Weights of a small mixture-of-experts language model, trained from scratch on English Wikipedia.
Experts: 128 experts in each of 7 layers, a softmax router, a shared expert of 64 neurons.
Below are experts of layer 3 (counted from 0) of a mixture-of-experts language model. Rows are named router (the router's row for the expert), down (a neuron's output weights, with its number) and show model dimensions 0-191. Each number is 500 + 40 x the weight over its row's rms, rounded and kept within 0 to 999. Numbers have three digits each.
Before each expert's rows: "comes before" lists some tokens at least twice as common just after its tokens as in all text. This comes from a sample of Wikipedia text that the model never trained on. Tokens count by the router's weight.

# expert 104
comes before: "-", "=", "The", "==", " a", "==="
router:524494514531490452441395510465585466555586511461499464520476501460561437490534411535523492504513595514475440455512504511543437437508500458585566506499552490543460503536536519489453529516476526533451441498605506436533502535484492489531527490556533459516527483517456504474492549497522411506522552493487546548493529516481423496548449501528444507442484531518587569534512494498489552473524540541507475476499568550457520469541500504441546498510542564461496488478457535528431532520497497476376579540478487496459481530445512540543509475453418466496482504484477537537458486440506471481
down5:547433507520514482529506490471506492541465479518510592518446530465449458505418463555513460503450516432503527519473564534506561504504520518466524510499467532516542522491547454482570450474464559483460474485505476471537522525531489492429571458505450504462457489481464505581483528458459498494446579421412500480437495468489494558441482507506539509452516518444488438430525584476498462465481510477492437489513489467437554534564512562502547518444472503475407433518487520525587526512523402458518442569441526478519499472518492491470517496573569558480487549538463528401522487532563534474
down6:446540594498493456478477537537487460461500491477482558553500541543549493519512470488512510519584518513551478496517486587540494509435490512448540471551528507550490537494421529521466513554519512507462526539541526485525495536517531549540499539514482482457509474486518578549408430401472518462499421556543536465555538413466461385488505432508485469496498544443482536550563499430551451498479473508546430478592428500501532494617476554501526504541503507510519483462503564433425473538487479506499510526495544503531508509470483439523468494445488481447479535533420500504528488568546491475
down7:539505461498454520459462510487419498465490532565554532547470468559459493520507553488516484545505587436510564449548462543540561497448500501456563444462535501455502521498471433553528498466453537511495513527516483562583548470484549491550436512467518605502564528509483545623495503496529482523466522514527512491503463508442564509507543491478506460499607397469532496506450465558555504572526518538485495458530465527503556500454510400503539461498469491473459549559561441506488516541505519498512488456469582485470466550480554475501516438446524474506520565560504469511510436509489558503
down8:469470440540482455470513461460510530573533445514500480516594561495491528513539518479480550391528518522555568520482489413488529483509521489424504531519491431426446493498444524510490537466527501586480506423479530474550490489521512471491492477383479527470479504518486456516506517546481457560535463543475478483486483506497521466445460474468449501604521471499537488511529509494566476596528532489588491524534515485444510480465426504551585548477473492475498475495545542484438583587497466483495484493552522468513502502482487532441487441517510554419491524569487488457584457405519523510
down9:541491537452481506508510463537475533432464476454435488495470507569582530465497476517506473532473542506540545452503409485467454492452423563544530510520494486564542518474489518477534460487473447534508477455446491566513536542512520560466527568485511562509481482511528541525434458486453527543463508543491479470443506492456426456514560434457479472461470551540508488530474503521470528551498467502444450484461512449423532469555403506493563445464469511470548580537486514467500486491506466531506543482525591488472543505533483544520543531542517483531396516583518504522422625529424484557
down10:532491510515531530475438452571528475413558459530480491459511512543489485486479532521456529568562545489567493485506491504540465491475529488436529557518527527440487476511417446540534488513536459569531473529502525561527459477449476514456506476539514458488480515470490466489505541498531468450527552549480464458467505502411483488433475520441580510495431466434460503571591472556461508531457493467464440454521391459488581519457388529444502467553518483461484533474491557437445451448529473456453491538515466430553513485481518569488550466488505549466506514455536540450517465503569530525
down11:573507395540482425543469494564480517531562517551456527484465453452470517511558527481567489484475506536491511591413550488483529530442471434593499505442467552501496589504554534500548499532550543451535433544544565561454465491537551479540439528444565455502513486522617489455449528479423476463558465490502508450519504541555465517486482505527467480424484493486489449500511540547448461475545394524459470466479486534512471486506527550470507490468485476502521534475494469484539443431543480479458526491571470509484521456522573487486513511511481483482525485502438515522559510555459516522
down12:484481515553446475464520532515436517530474447520522413525476461496481443483574461479459393485532466534482522481560471526558455530562431510510581504481521527546378495457504520483458490496474493482453508468537528541492538483458533412486514494477500430448547451507473538480491484565501478433503440504491546499480511528492512562496542506539480540455490509509511560492409524485519496459418516543525511508553603478430508499537521460457466515493453481503545476576512514473580516538511552455488464487489536457490550385547493533520503471414461523569521561507454494516553542510456493422
down13:462511525478530528415504502481497401495505479606613461472478461490375555493527478526463479558500484435534494477469520522528531601490518521497475545554491503527488473492451470486488518476458539449499461491457516509543514509466480500545461543523511560549440445493480533468491474445526555514477457499482482457446477517523466448559429554453525499488456517477595447507588497436589523475466554485539496572486584505508510504515538560465469456492534554484472499436455506493460486540552497500516513503417412501495496447546486528455576553497431475513468523512509456553495495507500558480
down14:514483476450509496506503495509558565417462514482533475446543465578463557474547478555516546510418433414522484522463445551483526495514513467515445471495505504564499536493489535507548507472441487533471522514465525496532496407527550419511424505505496526469489481540541501452480447535483487392569454541508499553481528453523522457493595509450519491482504444495540539490493456490544511493592500540505457573480479523420456475446498494464464565601507448543516531518457451486546464464473452519467563495564469494491460487515522552499514482528428462487474523571560533451474584568542515508
down15:482510461539416523513515552511601500459485433539529474497522419524450524548523450487495442503474443525492485430616561507458520485462501507475456477507449503529514461499511504546445416541452566479565547465490538593526578463504534518524526562506536516482515460451516484582519508502487510505500479486532497470477504525505499461447551456492427441495491508576515501470473408476447493563556522502540501513494508512502456506507462380498369547495484475550497540455607502505489506518508479555540515474445514432520462542509517453475496507558502513447530478470510535515491411508483516519
down16:527440498494507466470413491512556572534497494459501525552528488458433484509507502465497545484514484522544549491413581588486489508445516519496516514386493556521577473433544555439490523532506483495476469445442479524467504489561535512529463471468519525535530395531465487591551492581455557478489564533484481458482530403531495420470525451463553469468529537509493567536452495496470465461503468540536446437481505459499513476532484481503509506488534522551419509496504500486485486449505540494520449592527413525523460466592529520515478470478533548497500543464569496458472542542472520445
down17:446521530453497449453523454450516497566444467556460498517563552524485498505494407544466468401479502508539500502542517463513419544490475495552532568529511438499532495536469512445532491504523544528537458511530471454498540522469534426500502477496503466550468548493477483505514570442502490468473530549485544468469501424539554444503528538530557526507467515569537503539481459518496607458501486409416479535501498469505533467563450467470543623542472506502456463521469463554513521547442482462488515525460545464505520450538473457626487506574490522488516512493539561490561565559496494450
down18:541500484482527521548550534516503439550541499476461419457525477453484503560501520433520561555465508454506546503501494533519488482463523461472517592509510483485533471493532499495511467458480507464360529571441501506487543496498516556550454575529484482466458507574523461502501508500532447452536542539505473537545524501567529352466514560567531480420455490544476534580504465500431483509500511514520506505496617520483446502447534468423562489511550511473421522550480420521557523494450518497421531536500498503438527472470480548458468449523475476498500477471541484451518467488547457503
down19:512536528478464487487546447429490451469493590491491510432569423547486514505563499553498545523447561528477550461491399490490499499553539521511493501515495530490513508405527494534543595466481491587454517521539550439568533565499498482466546542485474550495473525533535508513446484523529470487594514511519529483523501469515517583502527507538583508469498458536489465442558583547488553503451518534493486484452432544529487515512426468554581510465508445539556501518491515556469529501495581482522473503478501512548503428524526500544542498516486452537516476550595508520464530497538377514
down20:507499448520552544590438487519463465429508477502491490471458581497470500469507468478578506518488536483475424558566448441516541419458525462545503555450570543490541524398452542467580468504497427535515581622468523523490535480463564522417473450479566542491493540485501509492509480426522480522487515481452480469482475487570550585537488506503559464456489439506536533490543603481479493507528473477450521581460511532475488561455496516470480446507514559494517535526532462507509457502482506503511477515441506492532549465507509574531504566555472526501511510445468509521491488477574474479
down21:532507526488480552455519516478516507509436492511532509417464540574491492411424558516521551550473413488502545566578556502444488486540515560515443514475485540446509505475467540504561550486521454536505544473414523483479398453503534536475494513509549562484504486444528487480482536471534557509501439499498500526527505481480456544517497462493514511507612515502450401518467474476548627453468527434530483503434490532499520528484533443442566473506593459590528488504453496563531449496489501494505421527579493474456526481493460514483519540510494450483531533472516534431480557492526504490
down22:497427598484467497588487498527510459461506538549529429547586539509467507419512503502513451517481520506443531506527494516538452471530526429595496440545497525551437512521531512532475513498536530490464551448482496581524512542519566495471546536530511474553510526529481520515520489581543493544480466533554488524486516431551499456572451515474465528516501459541521495555452540529491503534427546463383526457581568512532516522531458462549480507509524436586486601514536467523555508448496456518479504489572523543520437531558535463456484488499480525425476473506509520577514518508454479465
down23:535494477531485497551533456567446566563490476519496573518481527514458479447502546553511481473563504511481522525461509505546500471528497542572448524555441472521496523457476607500537458439498539527568533537480531472465469577503463539472521547519530481471528531467511523465522492498597484533521421509411518495517494501485469502473511492456515538440500473518433518521455493447508482446472433475483454547453532445505422504591464520457479496458607508529450443556461507556447492492574501515555458465472505448466463581489533475564501520538562423525499419502519457504427423481465493507
down24:523559553543548391497407472484550542492496554523544529483429563442483499488574476475471554491556576504490483501450582496484550495471483444475569414537474507433511484525464500488524462470498516455532533509509426432450553505454488524510507458505483463487520522526509420448466499536470502486459527557527497585549434491493472499491490485532456382514490472507495521482496566501601505507507477521445546479473480511509431390507565491534496489491502541501445565460471543538482394511465551516520507486508506558515490501529456585519457454483465535493525483504486486520541504551546524551
down25:496512561518486399496477486492430504438543539497453435518465512531557511489460504481545493498490438545521518460513482513443529595492489528411461495494558496480434464522418503481497446501518498495550561438518500476528478621563475552513529500488550490584492517563539472512450458498419580536522539484525517546437523514465509339425530510435441508433495548457500519483489454547515496501479505465458568490447509519501489539523514498500462463495415501530471516591547532506535500521502569501560437521584477493504505513460503506487539500492493502443468468513486467469458489523516479487
down26:505434563466496472544519482430568525463526571455441472504442530520501475517454459492473510450549455507503546575500550482484487526484468488420500523531431552495472469459471493430546603586519502504516477605478473483466437552508498548534440425516502525476565456528492549415563571462495524466492461547499500433493492575503524516547462508493532503567494520455475545586535494460480539469506496455492519500419464503516563485411460518455517473503501522573445500498521515553487516443448472505459552580493484522443577479476491521518492505479455541543503527499577478497530504499475564497
down27:436501459437531489466463529477539486603509527461454482529489459528584478495516499603563490515520588503553385523497498474514478484455518512521490458487538487588511496507480558477487491484541502545497495526478510505430474495529427538502553533516524451479539572578497483526518467546467478493612520534479532526474464514505513485511480516486573474507548573529473518552535485499467515488520404527483482533485528456492471583493518557484472463447466454513490477448399494418478580483460585491489535460465552477504467484476465455484495529469508486530511555628487480451536458528507436482

# expert 64
comes before: ",", " of", " and", " in", ".\n\n", " for"
router:418450492484488446608438552541499498487498555574501474484529457511596516457574468453518525447503505529431484517521493569595511482499572473556445529533495571509503474430523507503511447516414529496521500500441534544547531471487554516450466457568482529488625440434547429443506465495502509404545449495520486489500522547479483504499476497526450452494511458480501470501486551510548530507546583520505501484504471540476539499521468475466481549489507471501545476472464438509554420541511516552572427493500502564505444501564517466517429536496514481517500433463516504502490471529464529469
down0:449571483466451552473519455483555535513516465486496385496460463468412477514450507419533541538587520456482475501464409477464454544528519599516503511475526490446515518531503488397481500435573523529499520532505459409465503554438555571499496513478439447508506489480529507498504531438527539494593487492383546496522523468507537449536487486480499562510480479527430493468530449485500518495427467485493473520522518525500529541460498470524517485541524444542497512503461519468428474473500556541471546510487425498518539525523519541507427492446475511475484566471521476552553463469599537535
down1:490524530453531543457529511489541497503436530507526519494491473422522399550539526529503538449457492459515531506483470517515459523583490502415536461473507528475506443484524499512495461447571458534478461559499540414453551500489469495507457500422527478518531497439523496480552466485505492469554451539556480543578488451448468570555544507536528474467508456532497415486436514476436526529512445521548444481517539495556419479541559432599502514525493412507517393434470519521477470459532402454422444456523462474542573530559524532519513549479510503519519483480492465502477523515493493521
down2:466465476479423449515462529436495515505516505484409509528563494480527459424492487556470498540456515564510474447542501541482485452460503433487554476425479523500501531519482480464506465448496455514463499495404462544520483414534515535545469435598446463464483528488499470483481544488442493479446584522468443493479451450501468441472498546528533489509410496476538527414481463542533503497427514496527496529480480525462497505442444493619513490486585443484445533477601430521469471490434504488541498428469469526514502505518417487562474563512520475484497507515422574516496508469479497531
down3:439394502518501471529434564426532480513515518499475505509516524557536584493568491488454529482492498545566528540426519511494483477400470527544497470488538534484498522495488481452564433537528468576558507491431481510438507496573480482520542492453498480539536484533487491466511485481539507495518469401453458428488519523549546591489489484503495467477564492491502501531434497503523509561554551457510516446568552502522487547594465548498502510537477481474488513453512385473598533482523519514518430448545547486508511582522592513454578491520542545501529476455485520504489447520492490435
down4:493461465543560527500521636543547530487478542529468555552512455457486502523479479556460528582512469428504536525475488468505491548476442462469528416473539483513550469544490508466430512569528456441513434496506457579541565549446503483512431393499470494530538503497464482566467497543561465524453544448478450511480533456436537494493498532523541517543517516468521519497484447496505479486450488527545495481537565479527524510493556511508482536525487475552510530458467535513451585577446525542548434575440539496573487501535520407516549535490498513517514566497446534506548522508449497574
down5:534426530431539521493524539526553540454479535478438548594499459439462591474519505498509420420441503454492452492493477469479522460434560537532459491472552545459491501459517505484527533484507428490514535480501473475514488520462538514497435579493494438538528530434587546495471434507552489487524549518558477484485524596490416499491483534494466486496447501535491439567485519531485461447496486482538505518524475501485518471505547560521573474524472496530497413547476476490497476591419500471549535470450557487533506425507585494495500521549526541449527546473456523582531484567501573476
down6:465411501487478480498534581464480539495519493502504398509516529507543497490411426507559562487501508538443505499444498457468529417453598507516477485495516514581487513556422492511510548482462459492515553566486482507389489525529510457504502505444485469465495490496452470529476572450429499518452471477435571494525484464530522496442533540457528508481562569491452479502456501611523516488425469535563536522529517533539490485489497508534588541498445553449465545503561541529523420562496506484501549479510508499502507532444471434479512424516458520472483537531510532509512432559558504548
down7:477499491476494499441433487510500507421440535517523503534541529491484375561538480525515510560470543510505488563463475433485490454497475468508425501424503487560464479555486524521551492502471531531459494514574512500474425514494555492534461435535512467510507469554487534449410523509492435558535508506532575360487562474554574583492481533450608441500508480498490524479520544519447517472523447488452521511495500555524470537460439519531506532564543520465513537500480497503453524501542530466528470509484474584566506525481486518495535578511462492475440486555521406453529528496484521563
down8:513506533577514483477529459561513532531448544457508506539495494439493469437477525512457525528445490456484491516479544482493510514494545520520591548582535513481518577514551462543465547476534455456509491522495504524549574499478545571538551515501505550511515494482487551603539545569530484555458487523419492501534538530430433428456539407551462551519429457530584465510510494434513440503476472536515533499475520498467517522446470545571522527452449537484491498494499497442476547502398502494453487585461482498541524602559492560547470473545468435478529488485489460519458517524447538479
down9:485526589446548518458521553515513463467516530541506490554504501519507491446471513523549549438546480504488466494438494467499508515576578509548521543489540446505469543490536504509455475477515399520430532520508432542448437488506462499551529458546524501545409429519477523492513530424416486508477495555457517489548466449531497418531523501450521484507470506513466530470560538468494536435457495563475449518534635479491471469458522509498490420503488454455552460453543578534482474498553447415496566477472478503393567513522454509446485456509531436491484512496533509485561512476466493524
down10:502516544508460483522520484417470523497520522529497522424491498542484533537460444506527515462500505490536496510464518520535491474496475472534467579465410593439444540460479495506448447493442546481444593501426544534473509514487463494461531534532469488494506453481494442410477532483443486533460511473514530537553506545495492428483485479501458425516562487494516500463586559473533525560551540484396456499497478469537523522544543475499492500487471521506534455504414503542534454495522516518483545487488495584560521472513533539475509390542548484527436481496448547543483397612418506450
down11:548539452523495494450433514542484554529551480454466446490520483526424426563495497574473538605508499486540475523433502562533473442476530511483473497562432508481537539500409627508543504477579525474557440483509506533520492546515450517525499514542607471498517511470447543542530463507547528479544477464435507481430525488492454512530490523441539476456521475534558474455502491504486519507591472516575521577446434533504521461486446500484470526504383488497485524531571537449467548517465489488529525519508556463501479495457502470554526525534505511533543504551493420501531531446531536509
down12:463507504479579518522520540444411533479604516546508558506473507382519515484455521557479572541484490525560466535452496515570518485487469474502481531513507478560509492499494561496497544511490479479449521459509553474489467463535453576504454530583501506503490481469495466543509490537434537529451529508490484390599478487512453537540548495513576461478438531527570531479555541516515397478500434462425485572482591443565467491460523533528501478503465451443481449533489485510480550489419478517518471484516449528459495482489433436539521456563436510492488537526527492476449510489538509515
down13:455482495480517491511576474513513555474491477527489494399533424494548462506464510437451482542461479507471466551527593491583560492536486556441442475483462481510528549548442518437520488427477504520471506460514598536450534471502410555481534551465506494441535512465491457550536499501562496472441442475448553481537541460451405544468466480507521485542494526572539495482460530560459465511477459561486509513437486506550523530483531476570509489447578496564494474538516556496503527574458486639460503504487532465493476528518520416500494509460511531496459539538438505510497505487472450483
down14:475397481548465474483502397508459503541528517496511564467473511532473477461510544468513495546543524500524541489547596516476553453467479478512527484500479474499522433512512444522531561551519500534483525590512562481569548498483444477463506458477534495485457475481496483530449439443559483476406501465542429491552510464565588401482502482518490493485561428530510445520469554504590558566414572476465475429477479462444451519553428502521550523517453560484498487467486480522428467469517559474494471491508516485475485492511527515561486599478521502499526526510496484526583504462491478548
down15:528516512514572529512479470468543453531484557490476488517472539538480585515516459485537463444543496486516518468486491383524504538444476550531527447490343523519519530542532558475521524539552445528492550486463516510503526561520465542499548484472480531384543480489454530450499488524488496521553526519482457539435486557487510527490508473459467468549469540533468508545463537510480532407432523500482501464543506542454468527447505509520489477487479512403480580503494553509526549509446459439491569478550487448520575498539520442546592447430496520525486469527561451470536554497569442494
down16:471479530433531509444517502554530515564488475508570526591559424495523519475506510500491463551451486520533465483534519477438488471501475541513468541468511507526468631563475522537549554495482504511490474506542483448543500512543498460477478494533488546522502505473532518610488442507474467549521451542470469471497512479494499538471538465503521517526421498535537402524467496521476527431444465459493497438515531531604513510550571586481522513484457550482466440521557544478486542578501535528496426464488514480477540468486568535489452501524486469459463485488407446492502539470346529545
down17:564509487486505492547436452463499504489513527477496504483504551538520517476511438586555594475550510469529515560492464476426446504499528531507530570533485617563486535539502510513512500487519520551482507614529543444514465481491531503552418464470539496527520577579509566492516488474516492526452604509590481457478498490515499473508450514536503444478531384458499467544484498506485549498465521496477475523546459516562486488471461455416493500495503472495470531484534463469528511389554519496490491446507515549508483514469465521498552493522597410467465455548549496520491422491530543575
down18:560498489561521503478496388489542478501542524436439450526539523536524516487504530514513555488467523457502545508502440437457519446496426486506502475443544455451497535476480474495500510492531547469475504527534551580525518490544541456545410506523462523473431516517533455478518465492524537424489461564578516477463464539455537503479470484505530453508485508538443483593473457549508436511516513453573454460491510454479520472566556493436506506512462497466473541483436458556480546544558510418421486455513486482533534477463447510426541504443546453459543629413466516463479474496465533482
down19:494625525517529479522545455518486472463450479512503528471423551511455459537508510416440513419503595523528490490499504484553478559536556503456531513481498466467507514489526462561535519506470439486486539428522453509468539472524488442464534476468437522508458458489545538465531534487495503590530447459438505460518497511541438439469441543488450543558514562481463504486579533574538484510509481536456511547492463479509464458456568515465545490437477474552508483530508430505439519531565450439460562460527443450442551481529535503568453493482492485448567520469507574556534526491546437520
down20:434496542509464474453480485413506505578488550460438563504480564465512535524427594564464469597466490581544513493498473473536559500510452502569477521480503445463534498507515547553541548544495497517539518549481534526493468562547468530504497494474530448434509505526475480505490492443478489477498540560486536484502479564538499438422453508543524457535559497498520471512536499470421461503438459521498541524496497468477476505570475524567538465537553501482488437496471578507442461532437490488559466534522543524488490448505460553555443510515518497562427420469520577510410517571549445485
down21:523515503509457496457493548521452435472497453547465471510493466484525547606498584503471508578495402444499472505476500625527435481451502510481493426522449488472501493524550475501437474537534570494539421489470510529473500474503475455462536554513459457486510487524464458524552491463527493519506473524503575534488557458516493452383540481530528528482496582429495499521484482565524477519547483476494507473555566480492471497494571542484506460526481493497493579464485511489449591586512529496503545528488557476503458519434520504471483430480573518473584475498464433483525431566489467423
down22:506465531536465568436445538402510524523529486477541521502471442495532573472518479551486491501456470546493553525485497424512505579440563511515527472535491535512549470513430497518494420536498485498520497568426552498510564482586518538517479515507420517485439512535535526445531544489445486488501491516500399531552470478484413581555547510497542556561477461531501516461424526447534508412488464496609467510558506505540484468487468474445506533418522520474481507505563525428521456426492445505505504542458500570554518551473427509479533498518495478474528492549526522502500464509548475560

# expert 58
comes before: "-", "19", "20", "born", "18", "M"
router:511414492589486529457495483482480464510481472506534433541443514492457425572466523463412436526502511562535430457522527524503540547538543535450543425491495498457428504515520471509524547562533508473479461513583505488507479473514524540530479521525522502473541488513489452442484487501431449451464529471473523461479484469419443452587464503619561497401545562543559556488499480469507516422520473536496488463474438516474508508497493509435508507525585569500524595453500471493519522476492505403470545511521454489507466459476496452551560440505469553515536475540518497499520464525490533528
down5:516514512560519439521545481521565496482527494536505471507460527453530468532449493376500481481508502523516443583487580504576469522532558494528519486492537444486550525473600506499423505525527487480537509430526467536574491543523508475519476479552505457476470533601552484471488508523544459375444445469484463487498452545471461420495433506516535585501483545548491563562521485521492488516520492511557444529545506492561395537475493503543490504469522455454490501610464526521477498491561497537489517477529542408562519504513476453511492535495455510494493516546507437458544506471477469567
down6:457466505499512516508542561499464544514535555499395430508542543490392472560489554503463442570473414500514499450524479487450513560500551519539537443528498503538419504547423504531495486537475431380484525469512492534517417483555445559459503495456513499485431478529480487487562505474603501529500499477551527479497415556469557550482467479504463476508482549559463482462510526565466499522524473583480575479523565489546520501524447477436475507575500501466526481500480501518453515541488512487487430516458467543468543453481548512520443509513453503475536517480473454489469541522549589510
down7:473556550496494459483533501522531522505487559536514549468523428555513575565455517505531538501415476445508452505577500570504539445463472503413520501525477543551538423524494476506592521516526442522455470542506578492491477536524478463429540486463540497453536443440530525407496447372517515468455507553499524487435498526496555412458511519451556490504506496565451528443494471582489513571511484538527493487490486533486522543482489485536482463486544478525539474502544451533512470521532529490516564490520526434484495496404486543548500571496496521474450584525468504476514579457499463540
down8:523484534519520577505551524442446544420486559519450460529477501507518505465455463526558528511475518486505489546575468515519530487425529453415457558504466516563546587571488538548538527427484468534447501479464519487505492537461447456468479495464557495481463517463478556452502448486552482478519489545532492542505482533546480638480560531424471473424439459460392451491525453499560503532476526504527532606475534516515514499505486530518534526488470454499467571533571420480527410528510548509574508511512550498530473476546468497521499487505503473501474503474529440435483469541527459479
down9:507485425535495479460472479390502471464567535511572489434535488504457521530495459542470497573404483535492447523502529466528474552513476490462505571417529512468490468468511522532544497506495501448471463439500544464496550402533561521469466547420546554466531491428484521512520480570505440554506491497451567491519491562500457569520482467554549481530519471429558488513514539434476531497493536528484466562505469527478538481475627518531510450501512495561536526431471490568507479473492553450480552494505547597549484484539502519467532488488437502458520484524535463438429460449535497510
down10:434552501513518494476545482474430447476447550490483486441498524466464414474520502482533479492472468469485568527514492495474542477519505531535502439499460536429431511443512455531564491517528545440524477438542496477427482515500514518506498560528502550519533502545546579457571430619484477501568567445497499531468489484460575514557463493490506497468538486599537518463460510445506512523499494505603461499523465525534518518492522524562507498545439510535478474549535498517584519534478468572562536482595477548506463471472544516409580568506488495487529517502501415523428498518493569504
down11:472484500522425551587542580523503521425509470499499528522465466503557537537488535478522538515531445441510473555481454459452481448485514401486490549475505457453503466543526481507516516492472485508464461528501562470502435566578489497458492484364491495492465553463463497519559458539529561545471515508500514560437500474530512609475580513453438526436473468434457509496554488484502450560515434497462479485540543513497552471464516492534510441498505487479498420480477455483486436523531512477550466418503542502523461440593523523492557563512499490481439530466531462481550425540475484448
down12:514542532500462436517482449426559513475552523414536448516483506544501508534567540589560505567495457466448500409446506528494445514436492560492481439439448489475478529507497554513550498478546444582496473472507478519493506502499482551446498498478495510498555508540550556461515458513409551512566463496480486481472539499528497454564541443478458517487545566516505564463612512512556515487564451542503497540446506417469567416507562499523504495533536523543527542464525487499487459388448487546496496546507493542524512477547463509494505492520545571473549510554536544502465510500434551509
down13:411529486493494465467475566602493477506464521542512496562470548500512491431566556488489473512548535534485442423500474496473536514507534460515504491501497588563490451521536546466466498505486511478468495522514444511537500500484411526483540513516484490493511469526424518553493447532460533569564515490428509508449459395497541447414490488484498520420484503555421495598522502443416468520537468526504470460489499529537471554496480535540536537460423460538550519493486470478528573572512507534532493460455490549556474501505473422482524511492498447573500518530442504497524457621448456503
down14:553535487535524485561441504445517503524517456483516448506460475499531551571535506488429509480475499480519527422474529542539472564473534506546590504535517536478550456568453455504532483467531537526607491457501462529462444578508525513479513562555529548603508449579528488456515524484539546496522453500490490492573427458548541508560458528545530501483522522440536493456529531503543563446477525414526548539459480497486476531451508487546467511513425508498486428573528494519419452485470593536478549519458532551479463500452476545518547513568513544494527518522537506481495489516612521502
down15:527470464479493536552479500537451463426527553437497493460452526470505508484466508508520552484494535525469526508516519508421529482546512517459559435567474497438501485579512517527541447437526451508508488530548482481519485547493408524544592498557584524543521495496523509483517512592505526616503484531510461490497508503499556467504565473485464535461559522536451480497537565476458538504509441492460485468463490421494421530527505434510494506564428424535518501510461510617467479502415461587450496574498484520454523563456481481504571473493513464506547512538499503493431559526442512441
down16:425553486518444526509537493457518520576538498389481485414523535466486571468518513522435539514467445500475533507525516536440480572557532435526491580480454466531516428495564494455464518525538528471409497468410522500543528520419467596433531513500525549489510483471478501471537389585490455482508445489485503442472545460484469472470528507512457568597420559540509525546521527478491461483486521525459546472514477463515554548495517525540535553504507486550506448494549501527485496510498474522526500552453498473453530508543495426534455539504501491464526476506413533487482520578481493477
down17:518501457511475606538430532477434555457447504456467444577521547441516478515576472426500509511540501468460483460491484463502493494547478506477481484518511515532404532451456482553552483410508516505497511486580517507467476555480503491481523546538581517511554528529469537518550495516474460578484506567467460471533469483492527451410465560442582455478476526479536537526490528520451515487514614523432522530452553567487424554582430450446476526476508493518437571555492511488476473487459535500577484490524489468476485495480545507474501464500502549495537557533523526490492463543575454522
down18:564436459424547579542565538428534520473540464531491519575506491490425515534458466533515577449523446537479490539517603426519541511461504480515489429469515559491534492497557525465440573508464485542474488441485437488507485501556533502493464495459486498573493520484548522540491572451507491497434454510505553578579456502518491505564509517545483536591485456535555482475529610471472538493463493464484532534551473482519525507448464523534458514472575426509524511404499501533505595487502506507471510487436498527495477476549566493465421459463472478472485494501509531489549499479472527542
down19:542512526501526516460498431463565504436480553507472521504502380528498544512516496496498516465463509485479474512409581449549508473491504595451498435499507439540486472540494472533457492436556554509515545446553519522467516544539536525506495562474456495512450498523537467580467476467549530409453512439521472539524457511522484469543530467477483506552562466458534530587584512478595502548506539528501483506512529501476582502453566515524422534599535523512504562479529591469484483604529475516465444516518493464531428517551507548533501520540524516481447512481549506523491482481511527556
down20:525483481471480559499517536530598465531547522514544560502494486553441445526486506529485462508474494532480434526493525563472503537521501512533481521467492585458483487520493564533519520506492513513529448418500482528533444439512561454499471545524545570553557364499500488511471469513429461489513447420461470510531517526493559398568514562545518487514519555495543501525480540516444485490543488444561544515326540477501485491500525464520510495533491476529519478509515524505516491482445444462606533484510533511564487447522452493484496503490525572485522499486476486485477515536379446457
down21:549490510548595498555535397498495484423494482466476516533472517514482514540398512487474477509498403524580584501548561505441531458468501445481500447534477580453532564446488514467534508492508521377487492547515468486452474513529540490473519493476519543471444448497477577558436488471589455493499540544448506509482526565455510457514570549502458487477513459479531520488480510512506530448520571467489475459536526474455474515433524462511490452457461450502490460432476490516547481548491512460446528419484478511499488429520491592519491486509546576476565472464503522436501552510446475521
down22:398497501500455458438439452506536468516597521420450488469552515478508467470477459512541507540419535525435487507487499506482491490499538453538537493481468508493451493526523538453458514520543559486443570416542485518522618490464514584456474515545430542460493471524479587504491492522417516528518499488506576549455510423561536470638541425489541500580510573508565505498537538443494474504496492533525459479523469502510498507529508527545562504474573479517492503535488509484502556481490496513454505542528496520545564423569507432503488525513429505457458502464481516494503546505524512470
down23:583519539474535461497531476532542551446449501586567499497510506482448519547551459534495539470452558526546488479556494470504518536419472500485526430511484514528477483537538453558608524520515524504492482545494482583455506513463449515528456573442457540530511510503504455464568527457523515495468474458549500456563535589493458370517418522537503488418501486561568579555483432560516509531541564540488532550541495564509483495513472500426480518525480589511504499480499464535502466520542536523517502465524502454522449551538514526556474459529534549560472482553465444547484484491496497494
down24:571488541560464550574447494538503532483449556527549538517450541535525575488512429543513503437550542482574517545486449477534444560458479483489471437515563571517506452495438417485509489410529480526552526531480557462529457430529550486486557533455489486528520483503451494542501517518507517454518545550558448489534550525497547538454518456458513526456434377521469464523516511576542553515545488498423547525503473505460516448449518526417491516502506474452456469519540503529452505485497523511558488456543502465482378531490504505510513513508510468450490545453472547482491467527407511480
down25:471478493569440499454552618545517504543504506456468481440506491499489508495442488501542507566472489595516445443491499483515460527529516547466532502501468500492526575459511483481533548557427555456453532482447486488502470484445518441534498509500522513464424516509447575430508547524546477538520522419483538536445491474547431495545455421424428525442506473392558534501537459583448458489457467509534447502512470573508581514528473513526549510535537553568484455511460431483467504558493520540522482480475484537512458578494528497428507515517518506512519490466487458559448525524466493448
down26:436488466492547474470458489455524467569563488508525409519523396539528522530465531550536547567441456517544544552490486552529503497484521531505447409469488530563516510488478488554543472487505475479446476514504513479512440523568568524513491523580488480445472555500515524516384476469437532465575535459562494556476431506591585362480485516502540529452477465445450562548493504528523517546504514515553458525460532520551452495451479468485501535501512457531444469525519519515535468481479498410542509492512494502510513488545454546508559526425571492500526529528517530495476484497529461528
down27:513512495443483535495454484536547462489482492455468487488441561518468449507519497517497553519503465462481586509476515473514512521475494488553531568548468533468512550593396508431451478519450540510518537439492535513498502529485508427524518485566562471592497464477500420511486422499441553524508524432447475465449472491475487634517483565545434461477511470463492448494555444447534460493460442467460467506504495539480540472525495498518523507510484534475499550498530487491452441570456455501440387529595578479521508507487518464484491515582464505501514504539552540548508402506539499496